Weights of a small mixture-of-experts language model, trained from scratch on English Wikipedia: 64 GeGLU neurons an expert, 2766 steps.
Below are experts of layer 5 (counted from 0) of a mixture-of-experts language model. Rows are named router (the router's row for the expert), gate (a neuron's input weights, with its number), up (a neuron's input weights, with its number) and show model dimensions 0-191. Each number is 128 + 24 x the weight over its row's rms, rounded and kept within 0 to 255. Numbers have three digits each.
After each expert's rows: a language model's description of what the expert responds to; "mostly gets" lists some tokens that are sent to it at least half of the time. This comes from a sample of Wikipedia text that the model never trained on.

# expert 45
router:116153133125176133092143158114140109143164152128119128126114167099136105105155168137119143123110148108145154144154146175120154150158147148140140128135139106139120118112129140164134093107135127135129145100099132126094176186132126090081090146125167067125145138083103131121104130153142127119159082118116072149153109138160113118114124124103114106144124111161109141137137181117093127170168155120104124106152081157121092148136105146120127134160163121110135151112187099096130114083123128115183152140125099116149127125106124113126124086106183100137116092072109109136146138116114136143
gate2:136156122110141113150080148147135148171153132167087128122106148134130159141086132114134131118165124148161097141147127074113133100122133126092136126112130136086147141102162162149147135135107119121125136108145143099135073121117149133104106151132154136137139153100128140125142149151147104078138146135084150150217123117162130151132140152120110132118118108122205117119113148108104148211163143123072127124092133110102105083140118099165117153113085143122121070112124123102101092101127120127102128145155138148126168135115084127108143128111132132158142120115124088145140147138138160127
up2:104103094149160136132124101092153140116110127140123098094109115097143116119108115119152124129119142133123151146089106125136122129137098113096134141088133127126142127156183132079148155122145167129113120131136087156139087117107121119137168101168095136119167063129124189207145147121103140089106109119137140115112068149103149112165126094139142131149101119194163109134097092140150129115105120140156083133164121076131152159123171132142155121099141101135118172130132139161159146167152124133134133134127172154100148129114147136138150097146133118118120123099136130157105080129124118136
Month names, born, and time prepositions in biography openings and dates, such as born 9 October, December, until, in.
mostly gets: " November", " June", " March", " December", " July", " January"

# expert 61
router:122131131129106100130102124128111137095162152125177105104149113132094146114129131164124095138179105158139075121143133153119116151134104150087114105152133157123137130129087154115145090125118121130119098183148140126144106149113131127133122134174160172124108146135125111148150075118131085091136114143130179148082089143163119135120094161134126128151170157114055126098146147160114125097081161132129175149112103139099141122183141108117120121137140123112101102155114156162150135113116111142174167130159153099104101137129147116125152110106147135126097125147113114156160104085135079143
gate0:172131159132105094119136173140143130153201112117171085130102147130110147078131170128140127129131079138137094102147108120063151169127125122142119144127143130130130127101128109101104125071128130092120099168134102122153159126116123143142161116157137166094092143158106199110118116142139104113170115126144139143146133125092139106098121132104080150113132131112083138128162123098121135154113126113128136119116132149127098147136129128160125129140159088113140054150116151120095136125153129081120154179118117144134128136151163101146131110102161112182137140119108107126129128131090160136
up0:144146167100080121132100106135105145137129105133152120135110149102101131114112145124124139096150130137122107118130147136112156149062135125121098139101111132122116134108123134160113098113133131096112091187119141108119149137106107139175150118107132156115110117177107159124105149177146099113152118134171134160143122121071127089132138126105128171102123103160057140106124079139087109155109119139149142124153120144127116154147125142169142119109140112142140119152161115150120123131214135094127121179170151119084118122148140072101099162096145122123115167138139128173112134128150135169
Units and category words right after numbers: %, km, ft, hp, coordinate primes, and demographic terms like Asian, households.
mostly gets: "%", " km", "″", "′", " Total", " ft"

# expert 31
router:074098094095108142101158145142158141138126141173131085100147133122146167144112117109084074084182150150089138141109134141128134092177111170156119143169123123093156144158132111082128141108115120095110132120135125075132144134159114100130101163169097173126163154117147164123148123134151120131151149136094115114099100125088150109150130115132141119111137112094124124156140168145172147126104127122163131129146147104155133126148142126106123154121095096096157091125158146149154125156149108115097135078155133129097103115126119129110118132150171103174133146153131100162127101147101139106
gate1:161140081128125121144101105145107151102094132116139135165099115145134109108108117092113148131199145118142146112120127070100098133054141112127133131084152164117093138128092094133072123144182152117105153137135137115106104161129085148139133116137122162124107173114130122132145165133130116119133146127147171113138167158081124159076136059133160139133135140120129119134074110102151111135091119129153120157178133122154173119113104127152128101115098135145104112094118111135137122121157148141136119171151167103141131117121112113148132162112112126151098140155127130145159130090140128159
up1:098124127134127156104133133160130132127109157128106080130130142112123169170108157143145117146121158125114098079143144112146098101165099138150146127155088103165158136155125154111146145106104118144124114124122134112178126116126151115086179202089136103072124052129129142109111119110134141141141165153102130168131146088127129094138085130102147165113161117132123085182151110140081136114136078119108143163113135139142091104158184115109130141138139157118163205113137120132132101141135117104118146134142157130160121131127108111121105089126121136127155145140113122120117149124118135122
Periods ending sentences before paragraph breaks or new sentences, plus decimal points, colons, commas and clause words like while, although, because.
mostly gets: ".", " .", "?", " while", " although", ":"

# expert 34
router:157168137151120108162143094163153140096136148184118070138080108139160119118098111103163125088144135123125138119149134106158099106112167100131129152122111128104142183156134090093088131155122100126126127119118140120114111134130153135150104129099132147126083101081132163116118127119151127160185151125100140135137123131111153129155115134115144123099145151124107118135084138163149074139131133109120100134128153093132132141113131147146144135067100124121114130132095146106089109141169119106101145118133109133125153205085119124154115139160103107157066137121139177143111158092157137139
gate4:115100129109163106129099138178125124122106178122134128131159133174149168132113121139119092148158125137187119087131112148137090104088125171116161065135117131089115142131105112116133151127149069119082101103134151089160108151124129120142150133111131113156133173107152131152130107162127193134119105158115142124111167135125119140084141105127100144136114160119094118146100143175112111193125150106111097123146142155102160116124133117152131115085115115078128122120112104178148121149151129128110154089127160121135114140168156086140137128093131109156112100144130164138119142114120092127
up4:132061128119130133127093144164106089110141125114112110121098120146152159121147198146125149120138113146143112121104134110125163133181116132145119131111154134152160144121126144134120075118129127161129144167145122134109104148143119150146131138108144132093121134114124101120130064094129131115178155108127098109163099087121116140157043136098150093128123083114141119097110110108133124126079102113150109133146154131084128132155074128126126146154121122155172128140141149083108126119120116123128137173172145109152122132128151198115147149150127158093108159092091127132138103133131155169
Short early or middle pieces of longer words broken into several tokens, such as re-ena-ctment, dis-gu-ised, ex-ec-uted, endemi-c.
mostly gets: "oca", "rib", " inst", " fo", "Ar", " fa"

# expert 7
router:110152141105121123134153111116158152101123103138098104113108082102132137132158138128099109176114135072127132144165185124134137109164081154104139109104098137147125117128109102115141101116128146144113096112134106114110137148122116125124122146093107125132121093103123146135143141150153127095129124115141186153127107098096164137172081103132163110150167103129093111156160096125144128123168100131129154144104129115107139074147111101123128167133154176144169118127109111160143087088101081131110118152119104130138152138187178151120149100157149153165122142162142154090143103138158123083
gate6:128136106106128132106126105130144119101111140113128158092110126153140138132128097099117122148109126101131117114101173086152154150146155123161126162136096119100169198104136104130162132141144116081160097163122157123121156078115113166136159134123155103090105153135103159111106143141107132107180173154116134123114157167155155141145107141127122141094131133105125112129126141105147111123140130136127115132129169104162114044122132151143107117155116166142116153114146182123111117134133166161129118117165157132169149144101135124110054113152104097099114124077126123119073134122116142162
up6:156151120147115121099143162130134119092169151128156139155119126146123098142127151163159121159193109201121151097113111106098131106105140103141123115130165136101119109110130161131098121068183113107127160131131162135118128143156121108124068106138173129151163148114102083134175077137124103149128116114103139116128132150125093161126149148115134124123125123155102138098104155160114140110094138107127123110121099139138115137109136148090111117155089113120158130136151141122120117137159146108139162154123172111092096147075053094146149152092104104136131154106142087145133122120138121111
Line breaks ending table rows or list items in sports tables, timelines and match reports, plus parentheses and plus/minus signs.
mostly gets: "\n ", " +", "\n", "\n     ", " −", "\n   "

# expert 47
router:152153120167132132144166073105119116134143129160117140134165116121131147142165104104129129111116120107129106139144145100154100119149095130142123105159136117149094093160167113119103094164109158129135154136154087112142166138122095095151141131115081100137089118112131100146104122119149164142129102127121167160140108107106114204141141172155120109137122082117118107107141099130174136102140114153074160127130078101128134096134116086144141179107118141136080156099110156137119105126154122132129111155134141107086117115106103150125126085142110148131147173151151165090160154146109166137
gate1:148086073143155121116110132170109155160100076141145101135123109108119152108141124081097126088131167107180138127110138115142136106153104112131083094155089096127111139170163116134113111162086118121119132146121154110093100132103112138135130134132095114109138152137142121114092122130093157149159139108113140136151196141136096115109113138140160109098138140102148135108104110150135124120132153131130138144151158125155140136167123130174148120129132151142133084158094104142115086081091150147175081163188142098114124113123129084118140190138120116146172137155120114129123121142157135125
up1:137123114157125184108153133132138130137143118107152097068094169150148129148110100114149123146125142113109094133090105107140156098089157099135144168103117163145102146105125107137120122111149140138093140094129108129177120120144122121129085134151131131150152109059137113131131160111113156129115150108165159128159137164136103139106165131100121122149082137134127064146114123163116158113102130110114137105114137141117126139153156114092142157147151107067151080138147128119151088116162128153120105209131142139125141127137104134139149131113124162171117134084112140109120120113055119146
Line breaks and paragraph breaks, dollar signs opening LaTeX math, and word-initial prefixes like dis, pre, inter, pred, sol.
mostly gets: "\n\n", "\n", " $", "$", " dis", " ab"

# expert 56
router:124128152128097099160123138133131116115127142139152154135131123150114114090110125120105106114154105108126145127138150110117110143111144089115153141104157124139178114144140160120115100108115120147137089127105154104102142117133159141144141157138172132121089115106132159136083097125162114108167186149165170123139122169112155125135146121111104138105081148157075133123144121146131072105105143173127115116105128086128142141118114119176119134097113162159112129093165187137091100154132144184173090122112105134103172150053107146103120121142112094163116097143105121121146147111111161126
gate4:122155102109107173140097170144167147091177122135109161119133148134169096156152093138131132114098148162131151138138133115144141125141108145157178124127121127137150145108084133166117133118153110145070120131102108122140139163118128116158106138093107142163115108121131150141162125143162112086100127101121117118118133171069140111093146089126123145099116121110116111118149126139150106156105133113117089083190138160120136112093143141088154133112079087162105141118101129156106114155126152169118138079163146133090122142137062149111119144087120092097122133140117163114139139145151134122
up4:156127156153137154131120132135142110185164118133170165140095190132117164125133095117139118121101104158144088109156164128138128143164128132144103127131162116136081125074112130097120149125103101168142103096075119146120127146157102127128109140100133125141130123114150129133172107132188087168157115119142165101135071132071124131109141120114100131108128155108108096113148084132161124112103099171092130126162129128155121132178137135139153154132100114088078127149135155141073118116148101142159104111148106146167153137127125112147112085142133129127098106153126109119131127119111153144
Short first pieces of words after hyphens, quotes or brackets, such as f in twenty-five, earthfill, Pl, rea.
mostly gets: " hand", "year", " f", " st", "less", " w"

# expert 18
router:075131112117110147114180185138136133078088171138102115129149122124152171159101161114106097108135157178110127136115170143115103112150130151198108147116112125134141122137141095118136167117109133135112101100154130130162140137140151113145131114151121153157136120117136156145134135123134173135150168147101094156151146147118137141121110112127101122115106121099144096167098174115087128091101091136091160101120133138150127112129124104120101151137119153117189075109124107144154101148114108155104093112164110152105109117101096132109135142128107077153172130139128150141113089166136093126
gate6:168147116123141110135147113119161102111146122106162113103106102141091105113125098149160139153126120080126140116085113108152164161115137123105116093122160128098118130143131167160126118108146120121134103142118130131112142161121124098116127119162156078107153123091110129130130094075113106129124124131142157101128111147160118162143139141117107112122140111105116104115100147129144117171135159109171128140112127130130104090105142169108095080100154110151127107169202150116105122110183162113180164174143198127097101138131154119146157131091153143118105114094130075092148148105148135135
up6:143134102099119134118165145108140135091128113132106162122123120114141145158117132129138123113103141144077138167084153141130112147119087149110101080096115130123092099163119162145061084088089146159113140120145124111088132140140172078146103120137137084151149135123157124136152122105155121143118111173117174148155124105121133126146117151123145111120099105102147147084131151165106132118121141100155176136138105154138147109148111139110165124138134131110155075146173152125151074109164113153110129123140188140091136109126090141118103150101105113154156161148150108132144117147090091153
Sentence-final periods, heading equals signs and table pipes, plus However and Ref, often in election or sports tables.
mostly gets: "=", ".", " However", " .", " Ref", "Source"

# expert 26
router:150123165117093130112164138114138116169115096117117120132096104172145088128124094081134103133150094159136148127109108143161156115111124134130123172099149127134139146132169138152102129163111143135105098123054114119101108105124103102147131146158124164127149157123105149139096162140142127132139104143129154134101114086090148108164136088087176136153124132122148105145095143132186131191132147123137123143110138132134096116160098150125138090136119091126147152101121097074144110135141161135127172157178157159131112100110169137122094129158114132132109127147100119092145154155174104126
gate2:142151112164127161123106080138083130135124126157154153173132116102126090174145121115116146168107130102155135136084106122110119141100109173134087147096114134130128135160131139091095156113164105112158157137084113067131115143110176150095133156179135153149083167141122098143119131118103129184154114140108164117131148163126148119104122132142135136143104128152140096081152168148116097122113104123142117172073131156134087152143149128103126140114082146107132154121068112143131119117143127107128154119135129130116115126169130142114149161138123105105118125146098107132134083107073112126
up2:140117165157133107139144100121138142100086161120117152143128155100093145132160080163092135111087125143163130108177083167138138140075122133156137118121096150122167163116120104141115142136130122126163131128117149117101122104125105118149120083117135176133137093144123112175138134142146086161117123138139134128126129137105129126118125127139117121124095156115121075121100151094130128137134109131140113132151131127158138142137128111164126089129094172111145127100042104155131118134103140149182130149104141113142132134124097131110161069147084154117164044130091159133160130106096113136
Commas and conjunctions joining list items or clauses in prose, such as and, with, including, but, while.
mostly gets: " and", " with", " including", " but", ",", " include"

# expert 62
router:125072124127097141140110117108093125131140136135109104129147160108096140123133096130183138120090154104148177118132120125140136109125177152118115085143112140112140126146156118135133141146107107135125131191105166121118169096139100156135135122150073126107132142149130088124099137138141101150130154148140155142088094144147100152111124153140115168139127173091192141128144108128152118082155143145149116138119100145133117156107134092168121098138109133136119089169131099097132128163145173116178081106142123072134122099145165052141130122147115128148121122149092170135118122133130153106
gate0:117131078135203157132151134136090145142140136103176116166116140145156109118126143153118105063080131107135118119123131090114172145108153116135102144134147115115138122128141095090113129163129162125159094122140123100119143091072153112119112106099098088135123129113136126147142092115130110118160136097086129152119122140112124137123074122138092149118115115099166137131101140140126105112141168148091133147147133078186133114143128100170116133116140158185125159141172140106133157122136132143165109115179139089127122128153116123101119105075153132116140152142100138163168113135143099105
up0:112137146123080125120126129115119128154097060153120147113109187126157142144072103124122133118154165110127103133108155144150105154128127117073110099162087161120168128167111158159122133099123094117098165125131102135115128155132143124126133124128126150105155158130136132149170152110107148127117134140112106124145137096062135133151164095136149149163142148141101109134154127116152079145118133121129152089125126156079135138120101159155132150133131117090116153108185115169149137122116134104111159121120159143123126113139112120114129123137150067153110097126071135139049162111106107154
Inner pieces of Latin-style scientific and technical words, especially species names and chemistry, such as -od-, -th-, -etic, -idae.
mostly gets: "omet", "etic", "oid", "idae", "atic", "mel"